config.toml
num_hidden_layers = 13
d_expert = 32
moe_layers = [2, 3, 4, 5, 6, 7, 8, 9, 10, 11, 12]
router_score = "softmax"
learning_rate = 0.00296
max_steps = 8644
Below are experts of layer 7 (counted from 0) of a mixture-of-experts language model. Rows are named router (the router's row for the expert), gate (a neuron's input weights, with its number), up (a neuron's input weights, with its number), down (a neuron's output weights, with its number) and show model dimensions 160-319. Each number is 500 + 40 x the weight over its row's rms, rounded and kept within 0 to 999. Numbers have three digits each.
Before each expert's rows: "gets" lists some tokens that make up at least twice as much of what it gets as of all text; "mostly gets" lists some tokens that are sent to it at least half of the time. This comes from a sample of Wikipedia text that the model never trained on. Tokens count by the router's weight.

# expert 68
gets: "-", " Born", " •", " Country", " Location", " Coordinates"
mostly gets: " Coordinates", " Candidate", " Genus", " Phylum", " ±%", " Binomial"
router:523602501456531534516529509484510433546450478468536463503523428539511503551576511568553507530509471575409504455452515458552570499449459514548536512505512491482492451398469503530511495482504496522571470462454562499508535543484514504496457587535495460482520507504476474567548462504419485498458543436450489511511491499444486568526461499489515526474484518490526551479553513512455468531391437588436515498496563508524437461485403518539528513538496502461519492534597479494528491472551428
gate0:501521457514504537464590560523484483517529483510539527486477400457499558433517610455599533479538513461450503511504535555543588517515528454555468530513474466596520500512504378555493517467451502476468549455456571451429534479534488513463453557547484488480462410495483546524464455432503526562471416496514477535448537528462495470510451508543436486466534492446480481518527459449472439518527519515508393488419444409475557433469492419558526458455421479510476449474534547530571537482579492
up0:445594422483536459513513491518471484483415536478550539569527565494482529540490577509460508517515484436436540517503501475505616475494540527550453478539539522521496480518462494573556490537521539479518578507437408478561516538523515540523482430495555452515470472409571535516568490464506514466488523482457430484467586480503504513552492552478463551479459479438498501530437534518468547458459520521560462574471424485491519458527556546463458523446450404546538447512585544485486542518557465
down0:444493470475434520514503537486467549526473539437461520503478531511530528522540539491496493528430493547523529498507565537405532496537440463545467512450430498486455502465453458434517448514584550516473513506571540459577535468469557457453479492560458546510504497490487483534484506437437554521511525502505488499457456518476474528453499575436523524530553456511516477502433582464538497513435500480507448487511528474513469501509467534521432491433480490498492540523490503470615550526491495

# expert 36
gets: " years", " season", " time", " year", " days", " election"
mostly gets: " time", " season", " years", " area", " population", " days"
router:498520523416527453509489547545475463543505461536458459461499475465492523567480486506599567508541497494517510453530553460591553517497463555510483526426514537490497478510549577518458504504502488495482478527435518505516470533457577478533499572549485435522504474498500494583448447523453458462479516445426480546510512558464461517552427548588485442520547592487549501461482456487500475448530469528431486473487505463504503487529489497506490495552492440459482440518544509489517504478520424
gate0:521503537484504539621512545408459475478447426572512442467514439447458464441581503539555520427519510553480517583477497496424497480519501520477504493480545452531494501528567470512526501472539504551602483528484488468593435533578503496494565488500469447536538529466499505446461479515458490454549432387477510465420484482503547497515406454554491509502497463481520509554503501461445503438513479469461491575488501561483562433388474491527452491524538438487510522458496464566530526425488443
up0:485435492496447557548581472542514594528577506448554557501533544412526497481555521479473466485461485429499530533507539572541503461476454451515474455509504525436512495495468463524493582448478391538464529482556473563499506423487463548456517541527450503530489475524472513470521395503452524507440435515514530544534494549589520549501460482524524472464483483511466505524535464532503476515449532544479453515532484526479491474513485499473469488450480513513579432487543568478479488540514544
down0:509480535506493432483497519503549449504482462498501475547471508530531448487486509522511445460568494536494459494477433587526513483567433369589518464518496442552476485456522534462566525524553497462467491519498540530490439504624465541403616437529504516482518504546511547474494514487524510434425509491484539557533478503485548567434472527569424512522546457477483524516488494514503498532467574494573499516538490485368499519567558486524491539479532487518529493515494503460463540501470544

# expert 111
gets: "–", "-", "/", " ", " Line", "+"
mostly gets: "/", " order", " type", " class", " Title", " Line"
router:451527511423576483434522604530504510559576489512527463492480436552435479556494498502597552547472503502435560469537566491515493460544423507560537523477416489455515448459513558513450418492550535502524483495478503466506484488522533448522465486450448499543561454486532465570497448518496542451501527478520538505502523539485442575524461557523490445427506503402567489513498484472527432515486489474448474528562496458539520511455522434455503450474483446493507508506555565444501484519481454
gate0:487530475435474459462478516537508561506469540433461502497557544499553465535473434536536421555440500536441487483508541519565542537556450556502531450537560552516442552456493518473486485474458536528511532447491497458517514536510449564551567457579537500539468535527512524536483497538508446511474476537490523482513487475450408503472480472525477495493538479529508472439559523523500533553433521450500481534443484590553461473500565492525532550528480574510510507485541490438536492626559528
up0:542507508457480472547447486533475487448530538501516500517482455486476493549455537487447500436474499471461554480477529440508480559532473488503540455539472524474398474457468455567534493547516514519551495506514517545481491526472433429446494494524628451555504487542487537501391500527491469487561515507401519477466521519486572483497466520522517472493463510471474538482480514604519466507483466451518451541450514544563472489487430438452513435505457559570475552499509528462525452517481531
down0:531468570508581488508520492547490497500465501532492512468530489539455553470507520471516505483488517474488531548531555553379434512562441466540576460500549517455490506475397481435402500455525512540537514488492484462472498561476497502512476481550442503476498481470485484489475512592541519500507572528497536545506484493478462472472450538572491504501538529500514654501540476523498483505460470484453499513498476391573482442533515491541490435531525494513479475460522505497516531519457533

# expert 53
gets: " |", ":", "|", ";", "=", " USA"
mostly gets: "=", "Honours", " hold"
router:461506454491565539494471467543486472449496516525472450477486525532473553518499477501568476497532477522454525480510561572489442494465493594517499508508435480478508417519470567523507493489549463553477483506479505494517494524454481515585484571525520548534541534500509539546459528483458460437525545475429462594584448543484517507551459567552399531497525515433544531495457473560427494473487503470505610550501563498546489466491516467474496444525414488519512492469553528497491447528462463
gate0:446399526498507558491445450495492550504464503455532467441451488419503495482497566555442523592475514513538466500487423522501528464477560454505493507587497509470499478559545462572477563437497470469452449555470561534567473513443530522505429480532527524536495500488510550518482583503506501432520464510543531520472504517584409468480545497477538529550489581548447458447537455475501458488566449511464557511559479490484459505476521423479453525505472504494538521555504522514526509475466504
up0:544512456474524475475513460479549456589459515542497519486418489453515442528542573483460493587463508398490504454513542563518545565477512605532433555536543525544522544506526563485537608469521540509559498501535524502462542475497504492477451517530476461489489493440501424517473478507476476490483463456520488509543470542468517444514484450519522464484504548521541497449462476463455552509513449511476504527454433548520577549536519536453487491520475499432436429473517480451439488443553548
down0:540496496508523439496515540516537532552512472527577488502516487503510417497486516502432537566522507503521526498501497525492547477517537492458539510566524524491535501459516489497541545467530392450557483492601585570467456554495487481506508447497435614490474522470457498484494475482471476471511518533538560514434538435582485553463483526555528519539450509477486502492467568502477561527486483522480479435588528471556408500495489525493482485445509535446505556484449489497479519484486442

# expert 91
gets: " (", " ", "–", "′", "\n", "==="
mostly gets: " (", "′", " [", " (\"", "(", " (−"
router:426482496460532474451487526462525469492500529545455479460455441525455542557544477554522533498466451534497500483534553495574583498446434481549502533464476412507465453497462581499429484495556540537465467547431480497482519514485505479448451512559490494473494414478461483528518470527455503439435548432446493531581458536452423523553478500500516518505558554378546486429494429536475443460472482567436546497522532500480535500491499453514485520566466536464491444514520519468518497507520476
gate0:465540462530579481521522512518499469481409487525560448459475539482431488464524507469546490531453529515480522540464508453531480422488505487521493480529476581484536559501430522481533540513527455534523479511524505510488455480513454470542518435496445539509489490513485501528550445486533479416464578460572522506482566548541555519537517511450565531458541520479465469478543459538482454388528540463569506482488509434471514557542539538535491483502495438519502416518531522570457468489514501
up0:575484488469482548475460514498487619472568487421483489529446566516524483570414557491535525548516462484522496552520522504510471532538460470510513479467449480423496529431500513414455470506457589485556561496448570495444508494496538495505492459432485502501521520506508472465516502545550529545545510545494523500512523572472490522531534478529507493524582571484493448494575494490472476528459466449493486469519519467487550493500511497442454482510500467549483518516517560549500488519500441
down0:442475510486458435467473510485491461493446558582572561493457502512486512475579466454492516518534506463520467574504613542490444560522507484494559493475552435521517489491506531563461596547574566532454467441522475518493529546502423488446487556538518496534482510526533415521532426524565515469497510537511491501504485501551527529467481509483517502478540519433431483490479506507464548573539497517479510482503461491497436537450514480545460530457485473569510471452474543504530482518480601

# expert 44
gets: "==", " List", "See", " also", "History", "s"
mostly gets: "==", "See", " List", "Career", "Personal", "History"
router:490529505464506504552521520545480493505524522549519519537522532515506486575505478508545603462500451461474534443560514537537512527450444521459555525462456477458536461446462607577528521458568488521504488466483537504486479519515545473478461605491465418588462468511529502607445488507454508483544503493431494578499488538491469463582423554549487530462487545472555509498487486528462466505415478518488547535453554491503578465557515473557439512496479498510518486458505523488519448540541442
gate0:524451538514424476421492470584487550409499471532593385545505572581518565519489447456480521437452447501531534448594484493415470495554516472546447431520529563538492579508487516543443473438581450484503572473490504467458523435509512530508480548522414521543433476451501449574468550498477529494473468507492426458547506549421393503513423519514577508476454464451489524564564477501494502536444542486499463503471520504543559492521483557443570523501531519486466515515445554512556496515469452
up0:430471465528472606593572401571443517484514459507490482429487475543542508534419493462522442552534511510539534552497476520481556474470609490467482486531549492517557478477455464486528497475435465507525487573549477464515446521528493502527502459364525531467561586520458493454551462495497452544481499448596483552451505436495486539452555442419479513485473420520551500477590454490556482549500524575483514450463521483567490469471521526428488476490537512547446466534502484522535515453512514
down0:468580504472551482425539494511451554487489530418573591494489486593509507455497539467577462472557481591547445429516540449534530529509478453475479511562463517477485542514475505515453461499499468505558475534508429475484544464409494489484476496437512513492516470594555493591511402487474440499545491557466483465531537495464384522528487429551416534529555512490531504475502541490497512491477477557494505453473534511496538490529507515506515482481507537515510533435535490558500501528521577

# expert 83
gets: ".\n\n", ".", "==\n", " He", " he", " ==\n"
mostly gets: ".\n\n", ".\"\n\n", ").\n\n", "\".\n\n", " ===\n", " He"
router:481496499501508517526469530525511516498492510556471477496514487540513587475547490521513504522479503549515448487480526429616501583443464509538558534533482443509448458540469492530494473392552532574584470506495561545457494500456523463515527518546423454511509444479501511515500505474417496489485516495514497480528446495439493553514459504487493501538551546488583558472496450456483522500477483529451543496535563466456482531482476421520486509533429467421534457473445512467618483486516428
gate1:496526557550580500472518451474465547571521519479562499526524429448506529513475504516392563519449451528485459465476486429532493560479501501552515454520447488472496484590525567600496470417475554413444469536491519577589525527469440527414474515526440464513530461556509521550411523465484495469485467463489489512496464561519492493520498540509484447484551511539574465509526461480510500495519503492491539459471512457554570481474541528559460514484502504555478462485488469506547496441543526
up1:462546528515482508486510515487536439522481535443493545507467501540475498395449505485470477506519440554459540535471509491587463485489533517519589538478465442489527389434568399494422514494539454498553457490547439518452519473507476463549520522514481470480477520466523471512462565523499556552428512512527528438502527528515530454487470460495524532560472517536506510536558510474519526496518493451536502453590444603482473431482577462513484511571528436561504520476461475489488509447540502
down1:444492562477461585468477554480492469470544507496418492494550521505486525466551515460480439435487471501539522482512492539446473474466494428507504536483495458478424508459522525472485525491465515506486572448540419506544433560497482576489479557537473471589458507506581420559502523500517560494494457539534532593470506510505534502562478544496519419467510478523489559468500482532491503565562476440490521574560463484484497522573549467487531514465518506560525492493442518544525444562472516

# expert 115
gets: "-", "|", " Preceded", " Team", " Best", " Name"
mostly gets: " Preceded", " Succeeded", " Candidate", "Personal", " Date", " Binomial"
router:474515492460557484452524532525448471533493506574496474487505396469537558538527485574571511525530533499510544534520553539484554504482459539552505542457468544478508511450468511538470519471520561549494462469522562491467439512514570484447487568526471437449489460530559502563462452487501440508502486426517459529527421493482489521487402458507490503491570521516548526426519490557441474493439507551451481497513504481495545475563468455549460494510478428409550505478538541501531449527519456
gate0:476580499470493471563520554558525476545533518423481534487483470459519475419493595565509524471446484550520535486503478505498464517510503465450551529481539540495514596430489501461547542414493460546515497459580567436407579512496460541512465478469430509517483502506560443468503415493432502475500495538505503479574551535551451494557487480526443552542510524496482454465579518607510536557454591541499513504486454499497489457529523551520401505506504528463504503519520433513469490505564542
up0:511549471532456533492500474434516470512422517537555522516524587548504429538513445566533529475484497457556440466479473534490486487510498476540458446571432579455436595468539478509519522453473541499503491485512457565592554479445519507590445461563458591489478465492539485432479546530487530503566503557491504471510457424559490529534497467527438509524536451524485538540482504513469491420536498512414538511473531534524509491553483513469511567442548513523507441620454516475474449581524517
down0:453510559480421497587533529476494431474477557488486465495482496471509440477455506443491434437491548511437424524451508482457537479526572439531466432456548518486467430584493529459380491448501510408550474443477489473517577517556536485488461544533527517507506453485530502461536531510468512502482518485556493518481467470542503526491460433525534494469468478557480464474501512496461469500407441461482435482452513576518407541559457424495519472407530517472452535493540526535465516536513444

# expert 113
gets: ":", " by", "er", ")", "6", "7"
mostly gets: " Coordinates", " Preceded", " Succeeded", " Starring", " Died", " Spouse"
router:554516498455523558489504557548459454522531527500418418516436477525511493488521488465603478513486524520448523469474584470513492491472510539527506495541477490509458479427525527555463463482516521545514522529454551516521465499529519488434458567534466510507494511504430429503408502487420476561478485444484526602544462515462498546528478534532494474465499609486543476494474502516466518486467476603496558519553555537516535523552500495517436491559463452455463486478612470482523496482522452
gate0:529509537473497504521536415509538385528469473527575496489428497510489528507459487505570542498489507535492482486569508504450494406519461536490471506480518520528398530505487497430461486551404450476504444454436423498491394455525456502552465553502587501462462561504530541501536467507467510479505466425513429508515519571499471525491481530524518451462524447445386481473542554458502483414504454529468545523528454462515507499466460503559514536501475482466471533539503506457502530488512505
up0:512530495466525473580507463449531503499420467509480506490523511477478469554522448531519437579483505570553509515383483437528408536468531511517492476513512478510482513519462511491458449486498488519440467456474502446491482495528571528465468512532421526427447536519454485507536518507472497556559493477528525466493457542477441494569505560499506463468580502538470500507556500483446534498503522573527482505419504412540553411572571503505521539526555568410508447413486493454520474473557470
down0:533521490527496419585485507482495554544517515494478486544498467467557473502529535454496533476489545579479458550441529490517488469474439592521516507487559507550520509474507490467463540563472507496489539519479546543434457515518476452501481557543467544541590484550478510556532417475472411542469506459493509472533442502518545505425551520448533531450455477494477494521437516444484551447516542462482503497637490473479386529500472459514437596503470447516517491536582473542496416498543487

# expert 63
gets: " of", " for", " by", " with", " to", " in"
mostly gets: " using", " between", " regarding", " allows", " promote", " onto"
router:430564486445546495458517543509523492546510478498494547503569398517523518511533451557536503502535513519383505493541511526500577519425452550526457566494470482514506391481452495535515492409514549502511493481519496549523510464439616550567458500530523464503531477457451550488498440491487426529426510514459610551578424537419424545479453503548440434450522483485560485513498439499436477478496537494476466536533545513483504462501520471542408481465428496491542490506472483491514469506514495
gate0:555420488501531495534561532473435554476544455539523504514493476519452471495480449473441481555496488590515461428485579465456485610490534543430497557519508481487529521484501466458553509493501493452468556454498532533558445473489529472532405529439515524523541477530503528451452464489465477454538506496483445512523548476496500540534468514577516508543423528521554428504520471535448503481443430531578498469439499511545413471488505500483463542521430480438554452454431514534423490446506480
up0:484495555480519471497463431493449449514476507528545476527549580512483577539512436492509506455555546485489470476468480534471485493455480427575486543546501509533509491438474534534517475577495505479449506512604477488523511427475437511484529545483543534513460561501535445443471504490509493434496453527519515500489466530496517475426470490509513469468443532499566420467513519550524586496523492503528509542483527490500513394518517462508476470408511512501568522486449519556483637513553512
down0:512458543461525472555516510450474544478511511517468540498505412473537501488507521530467501536525434537562481484502480561476561530527557508545519459497495488503516488497455552563436524518466440462490503493510535499421453467573509532587583452465486508474486531523394477488371445497435475519533569528489507459490448573514551474490516512491616410472464539453475456534563618508506476539529574381474499565538433464500527522518501532520490556472531514505489451488469487485530529478443497

# expert 11
gets: " |", ";", " —;", " –;", " —", "%;"
mostly gets: " —;", " –;", "%;", " |", ";"
router:523512480463502532536499516543499506466451552504457457471539470568488536473577501502594491533525513502447428464517502537506499505509515558494523550486440435460499485554453548502515540442476472515550503517454595570441490533447473535521492563498495499514528481460481549522527474527483455496514564471473477519529525560492455537477487556611507517429543511397535470526501448544472447464498426538452550562506596470542479459488456488511460492612487533499533432444552457404513451475485486
gate0:431546508493466498467524495524471464542530508537508443503555519575554583500515456535548460465491493499475465499619480478416469514594523497465488543494492586473462470490497450525576562480520529531481457453493495573566462551482428565472492529517495425561488501504513550466483507590497507506526470496509498477481513531487476473475507419484477505444471517525502603496432471477481488431479550481494477489544527506487447517569559520498487518584569512427520519550438452482449488527507483
up0:511478530495564525522505483421500576506568511550439484501456533456544497480490540541483529502487533548486474526462514515445492534556500489519449471545521483516484501411548495475468490453558529540455561553512540501479458508437491510484431525507534519507459498506470568463475504470465461473491487453521486560504491572505503591549537495546509518548452514490532518456519445433489459514538465475493505502510472488446487474463534541470451534563443517541482515417511519520473470514465484
down0:522530479445481492462481553542499451537568530502445461460560536496507493524572529472545516473537500452448423477518504487578478524454495522510548580512534526470410483514473503515575449504489445444494467431531472534526430508457488509487518446503474414569563480518531483449431556576503563471466508580538554495551593533436523482437543491515482481473466488481582547474533454540452538554494518453493473519468426489474511557513508522501499527429539497458506513444520463488465495473518499

# expert 75
gets: " |", " –", "\"", ")", " -", " ("
mostly gets: "'\n", "\";", "\":", ")\"", "',", "!\""
router:469523488473553502538493520522551460512506554562464454410483492544501557502577441501567533477518540552532483507516552558503495508496441530576517528472508476564522435473447539491463411482512519534492489509498552548483494464455483508512492476500542549499545485450545526523506475553490421459489552496524502515511410523460425531540490527514484521463534541426560565412499475550455479466439517483507551541505535486492480502483535446460465432514430468416533433520533517485536411516492502
gate0:427450477499481532542462505477519580562500502466442441545534495491537526534531494502500539481531502463483559498425446556449488530527529536555508439530475442435445518465530488527501480491463478558502457521538562529458550530422443534469574463445533456518473483524453460515563535488528579568549556476538445466503494501475482567598460414460524506536585511509473482525559466459523429457528501580516455529461562464477474485515514492518537499496488517525512439506505530500520487425520475
up0:505479651509463488448576506519525528469498513528516564512482536500476380488539504508532476454481479528484544490544489564539514509519560473432487488427527569533407444485506487518472519559560474447494455558505471480507527563529557548520488461487478542499481478522520518534524475496470463493494498473498568544434623571484453465466489498469461512585470445518443483465480461477509541486474591540527492548506499460551535546535577440536572499493453490427483462497413551496533495516523466
down0:494504555561438446547518427513501465492555496498498468478515545533539463534481479519463473530545523430442490464562465469464524502445528527367511576493513489527525520530466608545488498515575526492538525486496431607567464560530520491419480514493473503473461525499536497532518490484483480510490503519462512529443509508520467532494493482549420422488441427443490528514521486515419512620512502541449588500441474429584459547467462495530542534460441453540487511420520510500512568532523444

# expert 89
gets: "ic", " National", "ian", " American", "al", " British"
mostly gets: " National", " French", " American", " British", "ical", " European"
router:462550526456552563507485516501515500482436543509486535522485498527543529566561524535523493518513444489440520551468517513479519525478489532506511531513452443527503504499408554575473512506523478564548480537476594504525541512384507497525490553530397553486558482470518510507464482545458497482428505402486524538556493548470527559439483548473458501463554527478552509412472452514477464501450552618525531502506548461530500455545475496524419533547541521486528466512494564513520458524568454
gate0:497507489552516536569488463527443444469450471502474433559467490509499482490505428450497525513604506546496458509480473517559451500471511485497571439478505486588538512421499565575555549510520495475529506534546496516569429453481642403526518492515475567525547438523492513511467525487454525507530456449503504510574502523516558488486522552487451512457479412577515506477515515540503478517506445503461478492500516542497492513556586531511441594538509491503518454517486535472539542553520560
up0:522484478553410472467512550489509515585570511518467625524584532561484494464460525528518551480526544544527440476516450460508524490420522504471468495483502569488430471461521466500457564539417471461587552467510436520546547460474555542510447512552518533509510436575474464504523483559478529480491466498496551522490576503455495472533452458510556470458433430535462524452491498482531526469568423508427446511474471528518528466499500476543472515502502488598481533544471464490509529473457499
down0:514516462448494453526588439466485513416470480519517593537478462507576458485505483440566524529497515511511537473504562458501566458538487455438492508514410480472485559549434493502527549513507495505470505495502476504486480523590616425485448489491480471437508433497447430489510575419446441450468489562526534505544486462414560466534457497531484478477533514473538526569538464468468514462551558506503545525475590447508501502496490548475497467495487408479459485477501516478432536516433453

# expert 109
gets: " at", " by", " after", " to", " in", " from"
mostly gets: " during", " before", " until", " During", " After", "After"
router:454502509470506480497475510534461512528505457525495462457492462505527526507531506518527498542537474489461518519540578496491523506472472515563484517475553483538502408531482549525421483452467548562516495583492529535502497482477544503491480569539515509516520473474509528531481444506497479504462580461450523571541404551438436496441485504550474486480571543450676478518468476514503484483466538487457572513534630475488460510465498398519484517501445419496498498524508509553526461505488471
gate0:455512485504484481526470478542471468504541489483485476567472496534544444482544378532524540528525482490436552515408498479484502475571516447570512456574461485442566561504464533526555508498506505537514470366548517489491487513534458502449551519524567440504517541433441518511462511520436563464575442508520527506572455455536534538482540499557508521510546501520501568462422524502484518473516492538459538547506554446541459510510516554501469578521487503543383518470425516513523562550504505
up0:516510567478443527465537469452530497558502506478493539475454493515502477554514522462463502479475508536595555473557485582518551469490514491494507501486531481469529569561536538551561501566513447451525482507571538452460490444496449448521476490501528575444515447525487505395494469521509479488537513494532533544501481530507399476495459548470461581492493501524506484488486498491491533529440486495413496421469476496576534445457559480489430472514484551497425485483529535445513472543446478
down0:504415501501499487505550459469514490504458542485523474499481566495459535459502531481494494495542479461494604423473508452515451493489518536499466496506494512486540429458464611564536543513484459502537626562470507483533513483530497521557487468474481533500484512527495512498561478491462406482512519505475463491492598562417490523533503494558532534508408467517566573465528509500465533543480525473490524444442486489512437493487454480507493542414542447512473435453509513470488509501405502

# expert 116
gets: "0", "9", " Votes", "(s", " %", " |\n"
mostly gets: "    ", " Votes", "(s", " Apps", " Sheet", " Pld"
router:472530537456532549537416507540557381514479530562504516519483450493426509512468522500517554529474478488450466491521497498522542526466503459486556515465511475523525484499510547514438580483486492529568527567418524523476499556523528497484512528519440451569497549477497457564458509457487431500566527449455484508553459508498462515506403497547506469506537495486498524471522504520479516485488458477492528483558534508444533542523498477496511481485465463482443492446527547493537461511620448
gate0:477449522433502501561495490490485556504475493536465475572509512515562536463502580476553429515518392484542426470534559531503538448493493513468447427533464441552511571517507551548480493527472497471541518554504529524553485511487518491478461467495459513475506470494441464475511585496468459528469490507467412512522519519525459490431537457495487493601499610515501533465613532466512486532566503478493557516550497534483510507491506500501456531543544498472520460478440489507481609483450484
up0:552447483498465504512415533510485478504425452495518489515549493539521622510492475459494519604464527520446524524491448460477438524553490576512507485488577511494459483512554521567510510493498531506505531482536537446522509506496509565525547476496533556512484554451508456538551480483504478478487485441530529478527573485571473548534498548524483571523553494559543576471580479460559479430418495489482440469484456562494493522538460535492530598503527600451486487476429501493451560470483462
down0:533539492440497526560516501419555529525522567539484494478524560460555554486531509503600490527500512574461496547507567509494445562480523538474452486387487500487493495520473492462455464538475516546426586481545528513546501579514484501534543547561478548478546465507553442546466530547469484473547511502466473500497441428542442518463505515469498555493426541502532558446488461563474470494489485516454531516459541468485524546471478500548481439539578448506514521480490546507502559501567482

# expert 121
gets: "\n", ")\n", "-", ".\n", " |\n", "\n\n"
mostly gets: ")\n", "\n", ".\n", ";\n", "\"\n", "'\n"
router:492485486415530495541446525509492429543478549512431468566460405492523501515537459536547516475495462473383442509479547503474521498431470506475532509496504493520478483483438566523506491465512493524495444503505511483507431474476506503533489491533467543434515461455475517494452478545532468484485555511501544502477490519441466583487458514485517440389490516426534575447488519508493525509476469529552474525508500473475475380531547505569490474483517462487505482573612458476565426543603493
gate1:466533471454459479496457523442524408516521512480458494482500489511525572529531493548505499535427514528540463511457531543542399507529497543571547503489603497495496496501458510558534572470439578448479451491500426551472531547446540497495476508484414497521529552523530442479443536507508511510490473476504497463563478522491552513531435499508542494537536485505543453447517423471543547456461497552526502542500514540497514515458551502506453521534439556559600499484486496539461503470470545
up1:502463560447557539476491548522510510489498526404521452570491539528518485481465509482487464500524538532452544442465455488487509530526497527469462482535508456514570485525531530510507535495473534464409506522479497462500467508491479545479487504586532477434406475502489501503535487550496470515503586497473465511486524509415490523408450561440545460485526604449516483524510553539495529555472529481502484482478482529524475437544476567448509474500506546500490597557495468456474435504493500
down1:515487510516502498494529464445594504544556605522487487533481420509502505488434444504477466560472447449485444502542450482490464515583572429529493548508477563514469492548562571517558488510521533458495545506516503429529495572529497510570539464541502567563476474489449549501510450447490533519445433554517550530488522544478495486466533519418522516540451499551491533494475537517508489485496498503502444518516514415504521443476438423552500437477550527481476439554496465527508523510502449

# expert 117
gets: ")", "\n\n", " |\n\n", " |\n", ";", "\""
mostly gets: " |\n\n", ";\n\n", "'\n\n", ";\n", "\".\n\n", "'\n"
router:467509485452493548484459515516500445486450482543459451494481450549467523544603474566610522505474506569476477484566604553500546486486549490494509492525451492476496435474485542542452466464523521547514505470517559541454505524518550528492489510524486542507498528405522520535434458467469490462534531495496465518518442478472429538501449473484459513453537521345516496442510473497432510450456517564466467568514568448577445471491513409545451532530506505503552464496579474482488478542541405
gate1:531512522471526442548508524543495506507473514528536497525486468506552529484531533484450526483453470629484502519566416478506525507529459507518471462503476450519539422489556511484518488537495459477569528505512468508591529519545451550381520478499543416488506509546505497543451482507547474437411489539547517518461531506521510523523557504478525531507527467540554482456510523496433464493538469507498535466555477492527504475474546521459478494559487463474483511554555473463440475456505508
up1:563542536483553530583477487507433439433510513511502531507485478496476458502466440497501505497534539502514510519452509412550532430541507503496488461508551473504544509454488501507524555479509538536577518457515467542511513476485464539555566486535534515481530523464517478500481471567528517482540482513472576501480485589466466444436518503442519499484576470526547462506552486540470465486489494519468447486569577452398552443510501500396552508441442462491455478469594522535530501476482544
down1:556534508457491463488522525495488491520510541502460489491519492549462490504496484483467504467487538536435463574560474467567499527545551538493592557463496504527475473516495603503460431441500589475536511390604490533527498510429472455532501482513527444494508540496518531539436482533497512450503545505554542541575556473525513495536579495429518473538508490525479502444488514487465518526573405497474427449531426461441479443515425487564524500506515550426459506466513518568431536521511481

# expert 12
gets: "0", "5", "%", "6", "7", "4"
mostly gets: " million", " mm", " km", " cm", "%", " billion"
router:516622478531497526529497547518565460557507531493508526512574490478447560523498457585544565477567522501465489486562554519565524531462475508542504518458401436502439481519470559496480479469542471524520463485540522513506519520457527494528431570524475435550483527439499483516507465547490496416519491482462594513534451565439502494459413551578418484497516597451542520502505510517448417486468493516477527547499529408532479472526435483548439493485517433495465401511469561448563495496524521
gate0:465568498469476546504533482468451487548501490440488522425494487497501550490465430414483455458535546575472523580533411513520532436490500464505549534473473509486498529530510487505543527526530512537495475458556496480524467583472584489511435490429459492524469488557437519545513582545472501488521449447478528511509412530512486505505510479537519538438473458495522471531481531560516536477515561534549485412492558452468459469469495433526414525546499491527451523501475554461540439454511562
up0:575565492490380535424554440484498416477467599548552516534489515543492506553480492435482445570478535529580557489468536553533467490588506487480522492523489522502475544505523516486441477517529444547560479501531496514526477540465532477567504481460491489586532514545525452499524506503419504514509532470584464519530409509481515534515577477515535548424475416452454521515512537539496464501505532563434480548501524548505491532486598491533457473432566514469516452581508499515485487391529476
down0:566560528460533518390545504491528505500493482516397495493445497562498569507451504474469577553487549500495528442419498475452491383473494536479550523469463521519456503480493456477461517486518504487447484521576521489516516424456461487477499575517499436522525498471522454453502511515503466531511539514452484548549528473490533481544500540454476518477487547550473495517487547593466459488503530511554540423479547473521422527478525479459514494504479519510471491493501500466510479557531591

# expert 45
gets: ")", "8", "5", "0", "7", "4"
mostly gets: " century", "\")", " BCE", " BC", ")", "]"
router:458521480470615535536525551498572420541474492477509512496542415502489525497544423582505494517504459488436404468464586518486509531480473520542534516496419471532517491479510540536486478451531522548503478511425509499523517440457547528522461550565441418564530525437486559509456508509466502522552535500530546501512477561499480514495506568479446489456594582479519496525487461542393502472455556510538502527506525426473480462514524458478440443538516449471501437443551542469519491519485494
gate0:556424524449477507499542537537493469502498529561523550530645440442524525448476532517581543473567513508443478466499427447458494485489496456453488493552559491572497491575476520502461468448552509481517468533519583463558563486506474519541493508477514517467474453513544484417499542517472496503441484518436464498567465544475532511578519537478462542564527509535449460481474457513532453489474475485497471477498466509496499475523462516571577487501469474519522541490504506443538479519473534
up0:497544534549498471468503450501562472484414501426523549547507511476543543440526447582484502602470426438577458504476426446541520477550515512478514516517524483503543546576495433482534521558512484572484516488458491481524522482527532501474510536523441551502459454443447607538527423547542535441536531580480509490514526531467533516442477487524479508562473525550486553484442507476463588491487550518612488510521467454489433500461496502505543472508523557515465568507422492509513502454497563
down0:512491521468440542524488471481530519485523441516421520464496410520563593538550511501457527517497453461492523562553511519543488545484391445544488505456442470489473507490446500569519458570589472542521479491496512558510525546502464456513527488480497502529535481538524449498491493483520470541489476458469522565538496498474524466500531443396499464502474560503534550506481554583482534516512458489541472519542505506491528548450501462544486554482580463469482530532593512554486500586553588